python train.py --num_hidden_layers=11 --hidden_size=512 --n_experts=64 --experts_per_token=2 --d_expert=224 --d_shared_expert=0 --hidden_act="gelu" --moe_layers=[0, 1, 2, 3, 4, 5, 6, 7, 8, 9, 10] --router_score="sigmoid" --normalize_top_k=true --routed_scale=1.5 --balance_loss=0.000117 --balance_bias=true --router_noise=0.3 --router_logit_norm=1.5 --init_std_router=0.0098 --lr_router=0.00154 --vocab_size=9825 --norm="layernorm" --norm_eps=1e-06 --tie_word_embeddings=false --optimizer="soap_variant" --learning_rate=0.00194 --beta1=0.95 --beta2=0.95 --max_grad_norm=2.0 --batch_tokens=[65536, 131072, 196608] --max_seq_len=1536 --train_tokens=1116000000 --max_steps=8544 --dataset="wikipedia_en"
Below are experts of layer 8 (counted from 0) of a mixture-of-experts language model. Rows are named router (the router's row for the expert), down (a neuron's output weights, with its number) and show model dimensions 0-255. Each number is 500 + 25 x the weight over its row's rms, rounded and kept within 0 to 999. Numbers have three digits each.
Before each expert's rows: "comes before" lists some tokens at least twice as common just after its tokens as in all text. This comes from a sample of Wikipedia text that the model never trained on. Tokens count by the router's weight.

# expert 32
comes before: ",", "–", ")", " |", ".", "),"
router:507507518499488504479474555488459481494498511486513469505471512484496486432485495524520517514433502485494523549498515477553514492506536468501505498523549509476489465453515498522498486523531527496524500462487491499482489473433474502504506508544453515488521511456532485452459507503519515476469498470489509475569448537509483500534476516519535498523513519510464483509474516517501514504525512504478464473522468546486500550468499507501500517437502533467509497476492513486464521488505492495485531497520480522527463514480503439471525519468479502496496516516505520488531525523496512512482493518504461500488519495501532494542540506490451483518514492538514508522546511529465483481520467507482494498446540541483543500522499524504494461502447504507463525509509498488462512502521515
down0:525492493476453503481516519517528511499514508503506539482537516522534516530512477473488486542501511523510544528432477490502551510469501497507488495495503515466485449459500493477480489461500504503554471521479531525487524488516530512485487505470541500491495450485494493503504491519462467526475498479513510515542509519499489489488507495513474535518497499480493497485498534546495509472524523466544477481485501501520490474520496532466463500497533513510477514534481438496515547504486503508480497518495540506539477486460500469472553478478409482513530482503499493506523468479500490559498481518482495462519506496469519493450463495468507500482520523516503513511498502483519471451513508522510519543473490502506465464515502536500524522499489484482482516497519490514494537496481515
down1:478495480527474530486479525503479522480487499530487519511478507498538496507442496442489480496491543521485531498529538477468486494508471530478497489527514520500479469491523535525461514507515489532521459489533514480456485499521501490567454545514506423515565493485463506473533542528504490493465478492481494505494483472529522485497503497453482521515505466529513495501528515501507520496437508491522493476521512479459514519486492463492496528548525503536516501481509522524508492474520475493477487497561519505500499532530487498477474495471490436502507487505515495472489490517525545471509482489550473513562492467500446508510492519506506513498459563530473492511517533530504442462565487531504453515511478503483517478526485498486484475511484506506482479503523474492506519473493535
down2:506529477480511535468470495493546508515456470460504478475474492508541470475498485496491557453554482482493526491483470537553542455488485503497505524476527512516539508501498525517483506442522478531472484474511480501510507530481511571520482461473486533519487481482506504510460508489499536462474466494474496543527500493505514503461453514520480492545489504504505482509521481497458490514529498498514493521490513510484516496522508536498510505440533468484515430545493495510500489537496530493545531499496505504502541443510499495533468538456493510551479476499507491541489514528469495466533455538501518490533435492511501496453521499477489505499529475477519482480527508486472485473509529509517527544500500462461520498521486514494518498500527485485482513551501506506492511521506507
down3:522494540554552466532540505454464510488539496513493496522557498511465525518546481565488472534547513519502547479534501529498505494540511482495491496551508484518512495493484443492468533501504513479483534516485470523518522527503509538525463532491487463512473474492488484470470501478526528473502509504491467483464513526523528488482470494526497488475497498538478529489514472543460496492495494505490518502474482442526530528530485514458463484514458486513458475478506459513509507527515500525487514525490539540475481487534540493477485511482507486513497534501491458516533509515491511532484500435464527500472478558434512515470511494549497479455537517495491508488535509466489497488481521536483449532522550484504497495467508502537533517527496516508509501406500512501511505491470530
down4:500530492514550529468530472492505534489490456512468495494467479491508502502474541498484520485413512536497546521527470466435426492534497535443520483498522500500538523496452490495485520473533496526511509478490544516513511506512489508521533505517515516511485491480472493486489476474476529525570443511527505509499468527485478504480501517495529464499512500497514496501494485531524512571526497499509522530459479523492485516489507521482527519507474446488482491495478459512518499517495494493499478517533487494510462537483458485521467505505479509462510515477488469553503506524524489521498483527475451487492549497518527515508479491477539533522525551506487500502482489508466516544494480494510526518499489486477468479495489510511520495550527453516472526485479498510479465514471506
down5:528509515503502497491550507549518509493530473518515487510543501488494475505555552532458495498517558519513490494523493486497521519474465466515488496490525481537481478481482518453539495526512550492474503452494509467499498526541503488515523492474514509504538465504526494526476492527502477493539495481512481457485517505477486476529481496499459482531526511502508495478491506513536536484478517535548489455519541525516482548467487537503500498549517469478475539483486488491504518487507473438516506507514495522550480489529519525522518482462489509514518487487502515507443481500490507466478476519526519545464515475512467477449563463452511495491475459506575478506477520484521487506494509511534494472528464476524512485475526548589469491471514489508543490442565521492526476499542495
down6:505487517548504503517482522500481495431463531508525535507471538466470519453506507470467507505500476526492511530522501497481481466504520500505474527510524485465510548482503496490466483449526504510474499493468531496443498473486476472533491503521507508470502550470505532483496501492491471533487508458489484518495511545487499531504467493502525480530527494570515524530456479537474507511480499547489509500514497574451522458472493467463541504504471486452475483487511496465511492467500492527527461485515557505531510494487520434488476479442474500498518448465500497487497516500475506546506530481458534519504482498482515518504572485476475530509490505477518506476484482476525490520451491457476525548480507528489488524495502519470555458492498498524523510497503471472468487510497488
down7:460478505527494528526494503469471533462534497506490494557521488505478449518522500541495456497470448522462502481534511514544524527518525494477544503502507508532490455507460496481464472479513500554506566499513477500521477517483527497490487520498518542492468523527481469508491491502518469513538459487474486497529536557459491507504471505520480491473530511476484509511509499520504538497476482447538494507493508496530522466487487540525508509474489461493472493487484543496432536489519481515523499515521498440517495507530499484458510520512506523492497496534504514503498487480507526507476498504510528474496471522500486493456493489505510534512514534500533572440496506490506520562493486497526483451523513528512554489511458498512479525519501506491465515466556495527517472471507520
down8:452499524463549520493502475502528497480564456483499475465491474481484491492493531540469507514507545476489496507505475555515471560532528549488507479487504453513518517514514471474513514500455548490471483481519478458553541499519472463477486496433512508521498482503511505526501496498446496507495529523512486484492518533545510513461513490505503500472525499438498522516486479490455488504507447493495504503488503512514512505510507470513492475526476453473544484463482482540538496456515520508464487506509523481506498487472535478485508484470536496517509480484478508488536488522551542565490498494508520543444489537498467508514504524492514455473492541493506528499478490510501494495523501543487492501500524504541492478477547514498521507444456490551489532506501548525461498483548504
down9:518468477480532525469477476519491476491501480509529527498475467519473495474527514492514474425525569559481526533457441567530453485500481486496515502475471516504544500488458477502494518513546512517496497520510451521505499518516498474479515512532519467515503490499456518550544483481497543468518511502475501491532524529527551515539501503495463476525485505494494492514465519524502473508496546509515501499484479491497530491493525550484500508469480498509465474498477513485521504484454501470470444465531502509505486502480491518475523535573511468517540533508492519500523517531475546515481541470512512552495455496542504524480478497523525499495478431527509460486504507526471506526513549429529470463467478477516472502512500494500494492498518489488537475495474492480528458499474499
down10:519504503520523500520561474482495480543497492497489483483453512474481476482510527527506464564527521498509499508507452490511519515514541549534505514502485480508503502495496525516494527521478497502518489490467500502476519520533509505512493507482448469491510536478518461541493484517463521497475515518512505459510481529534478515468477480529478492497457488489506495474545503504464474533502504485522474488531509477501552512465506474518479484485515490440485498491491544466494527530487535501453474487486526509507501502499534509515446453497516540536491523485453520526483498545496478496523525508520508546533493498509494469506452518549506491521514453471475506473481506486549528468525474516466474524524462532518461498466483500516491517513474509488516514469470495461487545470479463
down11:465493459524498493503526480474517505499531498492520482516530519514480519476480515491507493453505508527483475485512523488466507458489486465491536488530518535452492527490526503505498467525571506482526492518512474516456491525475472557478482518471504492538480465509531480522522486508510492503569513500484479499505481478524507531492538494468525499540494506516487522521481436505553517456503535499468529508471480516515500495486518514478485526497502482525548473474483465509504463498516453454457535473538512507486497514502499508547548555508518536481485547471552512493507522498507498460488504453491508481438504443496514501483487538519487511520511492506519485511439507464539544514499511469493499514509468539464490476523535514466495498485481500490498499421490479503502486486507486
down12:517480539524507545507502509522552516469462512524494522509488528472492502524513512493504463508473500482469493483591516534505496511513446537496492561460475519515537515491498559499516477486470499510446493524480496507482468548503534491496517514514520522491516526532506555494503480496521499508483509533515562501507444520496505519501504518445514485486515490517479509473507513509498523520528536523459507533464495501450486485527483460462484509491446503522497530564523489482489494491520502526493456471476462501552515487492522477486539508496474510489490493518502532467469458524496458489509500477517477517504532475504508539479495535551482488525473536552526524478505476509492516446484502521495506507487478500495518496538520499542478494502507514524492487481472517534502538478505453
down13:475473481511474489493506511521486471529521476529507541482537509515506525518497519487528492473513524440533532460517524545526492512491461509541545553520499501525482522491534514503525515506534528501521492542502502470480502530523462553452478490505518565501496524511535522520488546421542481478501471492488469508499484502481523440538486532523487538482470527494498504486546548457493470493531508507456485504543497495500519517471487495519499476493520488488517513504551445471503493506485491490488486523559513519518495486522472483534510496492472486507468498467465530454519511483509515499514502497527532473502467501506524490535503540524496531490477480538517483572517467561527491507489498502475509525480502525490484485481476441541476539455492499491492503518501528506513506505559489
down14:516478521530514536475494505470523528442510505524492521506494508516466540494484491526533519506523509508475487483492523491508535472459509508494445483498475555515516492514480505453532531539484553498507427540492545510522482497529506477489492499467481459507472482496470508503509465453483524474492508455469555556508548495518528503487525478484493508523481512516511489543453490475537505450473501504497504507441515474472520459512517520503488483508499474520464487471522535490507493506492487430499420511520495504520453460488498490533465486504514514507487455513533480470502523505517499534533467441512483494472522485468508492459517491535504510507495486521493521526500480517484462470526503475553496480515480468498509552461492510524492540510534501500537481512492516468497494516523523
down15:558485496545484519480490441494472512507470454477516499495450526481523482477529516491498518545496475465490549489524475513446534569540508522483522468474529473505499444539514458503497507470512487559528533532505530456489480496497515537497505529551490497487463520497539472490530534477506481489523523512522499493509501497465453535526495506548494512499540511490478532488499499484523514480526504490520512497535495536472525535536506539492500485504504530539494456516485497538500487528509480480494511476497538488484472438505492522524520496462517483503475524530515491514533476511500519466529450530497521507526513483465523485534474495534511497537493463509463460489531560486510522474515472494483472537450508488477517480489484520481513512497501509496525516514508483503534455463493481
down16:495506499510535466547489516481489516501497466522504503491516523506465466474519503520457485492507495491481514504472474518507478490493465485486495524531528503482513516467500476491470488455511500529495468510488548474498530567521517511502475500531515482539479498505490473483538472505459520529547516440495520507528521517481467490504528543529506497529467482535474540495478483497499480540503491471517479477489520520521483455508541508520494508475553504538519478503482507504516483512531520490547502512473515490486521490526495518458521449507490500489485508506493482485502529445511511548506481499487473467535535480515484467547515497485508486525495507553485493496521482509527485448469485546478473543540519494489454467547496501513442501535491528565507474451477511514502516486549520
down17:477491500477489469500484533513519514482501521476499532476487515520518471504486505496496515500520521529461474532465523527505449503521506491511525476543497462510493544523523521497554486492527531501505486497523529497541536486453515537528473474496553508465528505491504526529483470502531482469511523511467512540499481490518518473430459491514504501542462479462526466506525462489508511502520467482508549506555478522470500506503485472473524505481475455485501531476502510467510521486482463495510496487487484484500502489515494458484518498535513466488495476495461479457525486513514522523492512511528484538480509500500523474474527486579502500481483524526541508506484520502511537509463505530532567468492495552517521528467483501496470518495526530510480487533446474513534527501465467
down18:521460462549498437493524508494514518512527511477488494478525481448486496493548486526579480487526509514435522523482484508520511511459477501461525527476505510471514487471503486481533501481477529499431496506480529506500495504502465492486501495512497525507488501477477478489484488545511477493477514486501513530509522492512501486459463479501487515480502495477514494520501528522536480467496514498541522498480471529511466537475520455514454484513473478521514499491539508447487508543477488504466526503561530523501480509503497440502510527502487437508497477490535465497470500473513524472484526486494525527474522553513518484510505541479491544490484519517520510460468507534494521493496502503508541482551501544530479508509520476508513486477541490456552498460479524497524513485491490
down19:481489520534505485505515511476458463498437504529485508538493521484526500451478515498497514526500481517516480503510468503482514508510464502475533509546534533462519460466528518418467506496480468456485475509485459539554491506471519513497485489508510491521544508498508502515484487502494498418512499482523529527528483520534505520497528510466540434495469518484530514464495480497511523517512512506522454481497497455520531465467503521496505502480531493523474471519553491503465499481495497486462498513527565498483508475489514505485483487493558508485470514492474502472469524538512473502488446517484513459515503516553506532507490507481503515465470511478473455528471462494515505493510478460458529500489525500475454531515490526486496438564520512531485499510488537514476518500525476
down20:480459522511517493503478529449505490496535446523502495495500520517529516497508522531524516537547514484502505513510518496502504474451493548498484476458513455509521515515455576501520550497473486468534453434487522520469510496442545455535545515491507491481509504542496506467491520514465483519549495489506475447507494494505516527525491505471485479518496497534509469498503511495493518534514510482503538500503476490520479497501521499470491498466497523545547440487494529526519477493496507476497507467488508538490528495512453532513528494499503470470512518507489499489427530479494499478480527500503527498492476480538503534541521510474514486504491513523469475508466478501530544519495550524526520490461532503460484499487495475529494538523491496439461519557533491506468515491458508
down21:502514503516526514479502502494537477439492525482510514454500504519474466514478491524496505539482483501496490523489503488474495508572527500512534454473482486509513483480463478482473479502521490554534461479496518511477533474468500521487462531488533511485507530504506512541471506531473491518508504494512499475517496456519530506502509531482501558546523482517511505486483495502523481508498542494487566495506486493483470497534501527493508467536527474511483495490459515535558491472490512490495515483475525499494511531471496495432477524489477523487494518518510506500520533475516558513497501510509525496480517475513459496546490534470495538500512483476479512467478544506501464509523494517465499468494481502464489530523467504511500526497494527529474550453497546498541543462553518
down22:473518484506522490522500527517493540512481517531493499536482557471500518507506499541505497478512559477535466499483498486563487477521503498456501526534529499473485531456496511434526496502506540517510501511511534524521461532511484468527529482494520479481521513584465501515475503506481514528435508464479480512463489501478500478500469459509526537545492490473485504468472495509503511524487525490508479486513465520493537524481459460524525491517494526500452484521533441489490503522468519508491474526484479514494500497467488491537457495520502488495515494504512497519470549502451475525526469536480516483501510488483485514532521526514477516530514506499482498508493506504529511541497551517517498526511529507490521465501556486467506488511530536522498513478511505513472498482499540
down23:522533510488506478485529511499523502468478482505481512475498503539520513465486434496527491525552524512522515515439495492490474495495486512521483499532501488525503436563528497498491515482477494484518529484479519514506529523519576460513449438453512515479504500492485481474513496501481543498493506465491476516502499525519499498536537494497550474464490522511484556496520527501540478473524496489503514524487516509511465493510455540500468456494464451484469510480503549499520476508499517546499501456565495465524477484493434513521541506459525494457470510489480496440474513475496506559475486510520505519505520470477514444515476479526499524493476493518495494460470532506471506496504516478473467541498474491533516480492524537519524567519494521479559479499488480537472526543508502
down24:523484480509526510498458503466519496488479507493461497489487509525525497459489530524491492476449535552502546493482553505507551514532513492522499524487466485461502505474530486498488556508524504505537452491516493471504532481453528538541556510463485497507478483506498473522525516521512537518490497531545483477532488510545487523489512512528514475492517460503532478542545491512488478475515504498475514495535512541528475508481545497530492547515474515532457495487468500504506479516532476511468466506492488480468498492460502460462517492556477489508549521472541498505505479480475502498464495477489497502519529484460479475508516544481508463494484537460546520508433494482521485523497503488487483506541519509481519521517531508514466531504518522510438503472507471464484494499475486